From a checkpoint of a small mixture-of-experts model trained on Wikipedia.
Training: a variant of Muon for the experts, 5295 steps.
Below are experts of layer 4 (counted from 0) of a mixture-of-experts language model. Rows are named gate (a neuron's input weights, with its number), up (a neuron's input weights, with its number), down (a neuron's output weights, with its number) and show model dimensions 256-319. Each number is 128 + 32 x the weight over its row's rms, rounded and kept within 0 to 255. Numbers have three digits each.
Before each expert's rows: "comes after" lists some tokens at least twice as common just before its tokens as in all text; "mostly gets" lists some tokens that are sent to it at least half of the time. This comes from a sample of Wikipedia text that the model never trained on. Tokens count by the router's weight.

# expert 13
comes after: "1", "2", " |", ")", " |  |", "–"
mostly gets: "\n", " |", "010", "016", "015", "021"
gate0:106111073096092139115148161088143140197121071146114159152147136162073122137137123132142148149132193134135112069145117129131111097139161099122084092101155121129117118173164148138134130150145087
up0:215192113169164113159105146122113182176113119152106137117116101150106144082133078143153151070120104138149136164100131090073107104169087115137100142106112091089125140178148135112150098137164181
down0:196147184151144175118140125141114147123156112149045099149112139116201122075071113196119142175117176112129147152071121121121091142113139111136120085121124097081114145158101140101135131174161190
gate1:114135105153156140091144109117124166102145160123125078164105141100149108135059177082146169063107096216167188137125073101150154072137123083153183155064143188165129127109169125073148138136199042
up1:115103185137098136170118097126131168130200157050170125089196156183106144124121109165130168113139009111155100122130068121160181128166147078114121092154137112154141150154061122131145112173099158
down1:162100186125196114122108094122125087110112108095103151128094123073150113148153108192117081162202128122169142156135173160142101146128159075165151182114127106097158163159143034149122072145148087
gate2:094111140097184169110074139132103079076149094100152113197153068099142184109093105193218148136145095105115151123130087188127102147123172160108102112128101113141118110110115109177195110109146092
up2:049091161125171104117153104178126057136108147137173154179120151110097113117168159095094185151134139167133139085099198112150128108159098129133104148159171142145159121132070048157116138165107132
down2:137126167131109117078126126182124105170097057130186152152150115150150128105166139135107105126111085076151191180081140108138123102140140170081118157084154207114096084182090134130122084093115145
gate3:094121156059107112127095107164122134115156097132165105123126136146119147178137183093063148127060126096162114090147106134128129140133156092115107092200147110133204106095116139123133115168139059
up3:150162153147157130114146087046102116102111161056127149094122177095132170112164190099084173133101121087090182113134156117144132138164113128053124147103118119093122199085164112096150107128088102
down3:160157109107113150144139104112186105104135108138166099130105055106122135108187133117118122142173139129127131124075095088085105110144134098084180140136107120062126114032207126089134123094093188
gate4:030125151171181109147114153121131080131158115124121165133139164171161129120126092077146109090135086176123156126109139128110116065171213101124097107112125104205142094121173076105124116141190108
up4:141105148089164149123194158137111151140158168145135207168136084111121110126155119154101110165098143123073151103062136140091100140124106126105083134111118123085109144150125113120160150121152127
down4:157140130108133167139065148124080131108142063107140161134109147064153174115087110122166145129119134151169115122101124122150148094092118138100167071100146202145081188133149151125091158083097077
gate5:159130088128194148165130114154191151072141092164155064115112114117145108140108151176160139133109136130136137180119097177110104157125117104183095165114136125155096082120088100153138141066151104
up5:107174108069145121084149116112135162109156107119191114118100125184094111156132150134087162154096146162118100129112147092172134166062073133146053171109149167075060083070220126118111127062139133
down5:148186022092140085134111118103134145120107150089111121084079119159176157149157128105054123151102123092134129134126160136147128113055113153104093143042151167168116121110109137105122143128141151
gate6:103194177083096194108121092114083109096139110116135167115128120154133183117121123153066067125115148149145093135155127135052114117100134161113084175105094108167166195135093078101151169114125149
up6:105085146178124139145105082123165155137088181127089153113085166145137134134191183178148139141112128103147156203154191162164154103161062149126105188164120143139130146122134163094102126135123086
down6:144130116185148085080155117206197133144135103094099110185134146106239166120146155130173116086150097119211165084124130128192068136118079176176117097145164141120165139159140126133169179118114157
gate7:143194124095147084087121148099161135079111110160124113124123076127118137131092119115081159143144089097173081059133105043140143142156167189130108065145143155138095071106175125107147150116140146
up7:193115112135159162156166218164125084097121178133088151115123125125120127093074082122148136145123129149137140162096119124131181115151151139082125138109169135157160116128162154120141108113148078
down7:089143135144075110128161131134140124086147151144146086129135073163145107103132148105118225082141089127119127087067108122138136136117144137098164131172118125167089143153106127123097063060114156
gate8:103067100123171170131129107190112168125102167124144122152129122181125139137106131119108144156151114144106142100135094093077168107089081101126131196107115141103132105097130109075218127072090164
up8:135136104116185104161094149069147162167147129035095098135141120056125082090148145106068168078135128165150135134140069158093133124127131134127108132158132109207207141094041127139103134134135119
down8:090145130081101093130119099116120164094093162102123141103103130136093199139112141191185129147168124122139105214103119130165087082148079150105118145053117067180153152130212139120140148091112155
gate9:120122143131102099078181155097121140122155110149153123124158083058083164166129148130134165179129082099098105195130133194147092183113114084120139147117178106096101068135145118116140115128127078
up9:098098167140123117031116115182144128170151107124123088141133106150113160142166114121184111087145083142080127148124062135148089169103146108103141114126158174159074158174128125096212062115137124
down9:095160080195161122124108159081129128104120196122133088126160139079160156144098100135071179165128146153124097131160118090149147144054095127125159151138112140115118132152145191142131085174093160

# expert 4
comes after: " | ", "–", "; ", "0", " ", "2"
mostly gets: "% | ", " / (", " | .", "0", " •", "7"
gate0:053162122112085093121135085134128148145132120119156128153123110115097130119115088218106151178169080131145105164085122155096166066168148092147151127146094156114191116127135064174099124145159083
up0:104139091082128134056140115028183126110119101112141188097128139107121101146127139157088144056131111106157121107113139066157144100188176123099105060120097132180039163108158153072133111108210119
down0:163065154170124055069107128179063124178087100148131120119123090078165129155094122126131078181186131147090098146079138156157185110109131073155104170136143107140139172118127115144138060116132065
gate1:130134147138091175133082131119147127113126136104083157114094137089139205121118107208098126099093152123147171130174106184119162090115101170151159138132111057157101138067064125155135090144225087
up1:141103135098111151098152153093121127054120096126128115100097150101163072140125067129173159192123086113091178150131111078146097179122130108114099181118130106134128126093111095093175117025116122
down1:109146136051114089127186148118071115100143123141120107127109146152125069190143156100125109112114139136153122111145144162115075092130118171138111142185215144160124133054152108165134177113132062
gate2:147160171122129152116131114115118113165117159132154098176077095139142127159114123105130125120154103110134167161114072137137119136105069156161146122142143142163115114102164076181104145082139118
up2:147165117101136177164091118164163092104109174089047119158119113165144129130118078117123125139121088058070136108078157146109134158159142107157080122154099105166128133184137098131164111154154120
down2:068138103093154141171169197146098101097105185100123128119146151161104097112104170141137133169065067106066128066137207155163108144112139124054045135154160157124167166176055155115167175053232138
gate3:109086158107093119065051132107077105162133129142148164097137141084096089127171178116103092177171136164145107149102110194063134126176109112099119202125115110174174148143120133109071120124097121
up3:100115192103143155198107127082141140119125152149121105120155164090124152169089147148150159047187165173109139196132101128107124108080150142091136099067137180111156181165084135137175143083174134
down3:111157128087135128108096122137115135156068103173200134112115119094111123099137112102124135106115147127119121125091163137054145172091140127091104144193120112103184112079174119097113115174114183
gate4:139127143150166154130107100097160139094136182189188188163079174093152151158172156140170151102121095167093131178139052163070120068148165078107157121125099157131163137149104155083133115120129164
up4:067134129147063153111126132128086155135179172121140118129112147143135145097154154113050120150072112129151128140120148125136135080076115172164147122129117152142120151147124096152111089170088131
down4:111135090134122103118145097137137136157111131149109113093118148166186144149122086134118123193103107050132166133129142132058090141109134081135123092101141112179147119123113128100122084146113137
gate5:138134112144096088156107178079132183174096050110108079048117140108111162153097148099173098157144143146093160170135105109182105053125187141129144136126150088108066141098137116131153171091190092
up5:148080143090117193155091215217079125130134172089134134081087062075135107183113095111125138164073086141163117105082075087156131159110126124108084101123129161135129108121119180159061105099111063
down5:141196099142172094148093086144097117109117158151144115097130089132160152131134158126149155126092103162100161135101142153148168137118126147139142147110129228121108221159157191046106121107108132
gate6:117122160124119169096126084103137139135135155099130144126135145161136161137185143082112083130199121080140160081102080166190091134134166153121131104132063061180176108081109142087150175142132120
up6:166102171094132118119135163089128145106167102150108117085175124155130116071086067195164109124073147137128108119139160148131086168118123174115137090125119120151128111113155095076158109088124067
down6:134162142129133139115113129126119139135121031119140137125127129089150166131088114089129130118117145139102119144154170160127158140139143096130096180121182112097148117081090090098130077118150086
gate7:127124138142099105104092152040171105212105112144126092130092142142184167146127124130121132184125169149114138168126082172164138095149114139142164138139152096146082106147087136122144106156133105
up7:165109166128094147135144106101129191103126185119154117082154188111226152083165081172082185132095142126113155165116169104167131102152114115106136161141069129180151102098119129154212166146104127
down7:122138127117132160164195150126084093127156118149104147061098116157108125082126112196148165122177167115088081082148112108155146167129117156145175118139119172211162088168167073170179160179157135
gate8:115189103153101113128149111150106128131094163168171128119122149045143075135140093130108112160098134088103071117177098104124087091168132143154131157215109148122111095132148122180083116084115188
up8:144137179094142114144129140064136096099113098071115151137117172100086087153162136106086146098120057145169113125093113160090119110170124153124237137163113103114092124122094148110134121139109166
down8:133100117163120141176097142138103119152143110077076155143134072122075194124155114131142112116124133174157109125104074182194128119164101169122185075140072164126093181183142149114146117173120140
gate9:167152161180073170182107134069156139109121075131115130184140099099129111147153157116103145087104080092155158163105093122135148158161129093136132106126147109111122133142174179096143136051089176
up9:070134077150123119113117100176102140132162156124164107119154157159133168079142125183173124113149124113109194147156130130194138109140166111171124174136145157059106102116092107129073120128070101
down9:096156078115106137075140120096125156091179116105137154095063113136118173092094115134122131073072128168185181158222138164152131163056060134189146129136121170144159188134120135165120141060099101

# expert 16
comes after: " | ", ".", "| ", "0", "; ", ") | "
mostly gets: "0", " | ", " two", "′", "7", "5"
gate0:091105148144152129128113207089130149142107149141105124164104224140087155148103107152169157159086150151115152182130087070115141115088101120140123150185126207132174112154069123106156130143132115
up0:167121102161128119164155160119127142123121124112063098192145146138109153115098138110088134081107164094185065136123127115127065147169094086128129169170086135120095128151135156146125100081082151
down0:139116143147088104127147105110084121132155167158186100061146110050158118157104149156192128079139094062138138135099106171101172077156141124156130123135125087075059143072159162119079069124137125
gate1:146140143123086135137103186150163070113078189095146155121079160121123126159130092150155143054085087138115128111126139116096115129142109108078203154173071052115123127062061136067128140074155097
up1:140163151136083121132131157094134105086157130141159113126150125087134135127136175180040101132097133040128162179169111121086083096080175149130069068119127090161129121125175148101159077150119125
down1:109093167130087148140142114165115130134160064077133148167157081064200142143125105147178162137159124129131095120118060157169142110143149082164111126122103114148123127121135146082117130083110112
gate2:115132191102129163096169118143124151162165119117208094128059127117119160137154145120126085151153119130072110142130121071070095109171095144114139098083084110092148102076137109122107107147105130
up2:158133156175140129092154154159167114131148099156125140150179127061126096107171112129115120088159087091114129058138075146167095169120109116141170163171162173149044158143082145139111073087126170
down2:072181116094170135135158200147116082076108134139162166158137124102108129152108176121151130102161133096197131135135090155172132141088148123096058188210112102062085107218110121140131113117162098
gate3:138048124135136162129071159136087124184138134145175080177140165161114092063108099096107141180112123218098161100142157150114119146125113130152090200198185131148144168087133124121119131167140114
up3:160098106146111146196132163097090085106141111146110153094108102139160155093059092129106123150146147109128150128121126097111106105044133114115160136126055174157104150138157193149150131115067118
down3:172126173169116148132176111130084129194114120173083107152129094160106136143156091161085100095112151139100118141100172132138105108108118130162163154141127124133138094094115129128128142189113147
gate4:115163127135170133102134174132131137194097147044122112163155068095125143148146108175135102134157122108101127161153091119139185126184117130153121119117161151152094137094060157139101121133147127
up4:198148057200115150152107173215124140137111158130083126113072138135156121135141127101132112123097086075146177133081158088106197122167136122184168147124080096127166106138165186163131102134064161
down4:115157104147008176164069104105111114165147162147168143152106093098108189086109162176136056162119135113187138166105121139035082117170196056159087115154072187135172126138159137137125092118150101
gate5:115148143146142108114156127137134146174079087103155151089190107079141125146100067164124121089142109072105090121189090085088159105090142128099135112148139120113174102136062156106142165117120139
up5:138154126116164125098130170167201137146075131093111150131085110083161152128123149128168156179123112164128121139136162124144180150105174146128135157158163164135196086140141114124149134126110117
down5:133140109159188149098100122057129122158072156156188064143171059165078106148157205114091075145092068136127159123138145103121083149119128173103087148137130123081158148107157144154097096164143105
gate6:086079129099074145097097118111145193119146053115136172132084083154140112128132159146164141140121084069089150171163135139112126196133146110071133100180128149132148150162079124123133179133087093
up6:127110072171141181080136138111138125134140109111119107099141092160109157112085128147095116083171143136127121186114131156160077182117157139141131117139119161193105158206177126121151074081137172
down6:105149210104127076131098098059167094207088147124125132103110165089123127179107078157120149134165096186169130124145181130097166132112095138131125117046210028125087152150074106183082162132166092
gate7:068133045095141124163124103095080078133150108133164116120133099077134151132115079173154181129148170174149153138087164117111146093139091073103168145112196145098082103128165196150156161082137125
up7:132092143097105155143095125113095149125119036085159146167113091112134130150163170145130140134101173123175091123089108106093168147169124167120136080100078097146104129136174158168129213142093117
down7:136124156056155130101116152184093147054140146126101149182137119139077137143099109091158102165159109083100093128081081095182101137126159122086146113172124089171075109173171103150113115120165078
gate8:099114131126104128146109066176099040107169080142182187154149148104143109176122159106146136093140111100158157136082098105124132095116176130094170138133133114089115089142108143138129151159097115
up8:134113161135143079138147165164094121143101059121133039164082116102129103167156107149145117165199148105093104089160121127137107165108106161207133105113097163054058118179129116120122087151161138
down8:120142123113093147140133063127119140172101188157106149100097137121157103104144100120048144111107153111098124120119080081146123089171175105171148112145177120105137134147128134114167081084092163
gate9:127096113127103111159165181107165090123186146162113133080119126095157097147074129134132177156129133231086077125158117151078158164098134147091119163190117116123137215103132119139160128108137167
up9:085115118166137193132106168083135157165101127174105110159071090176225169160114082139115170140181068121086064121105127162151113170121131129167096097122137142140147122148107115067092125152165138
down9:110144060130130126140133062103153080127136130127130080110142146082124109113145115104152096177155141054082138167116106127068094120187109162152120161151187104116104057117156064142111101126192110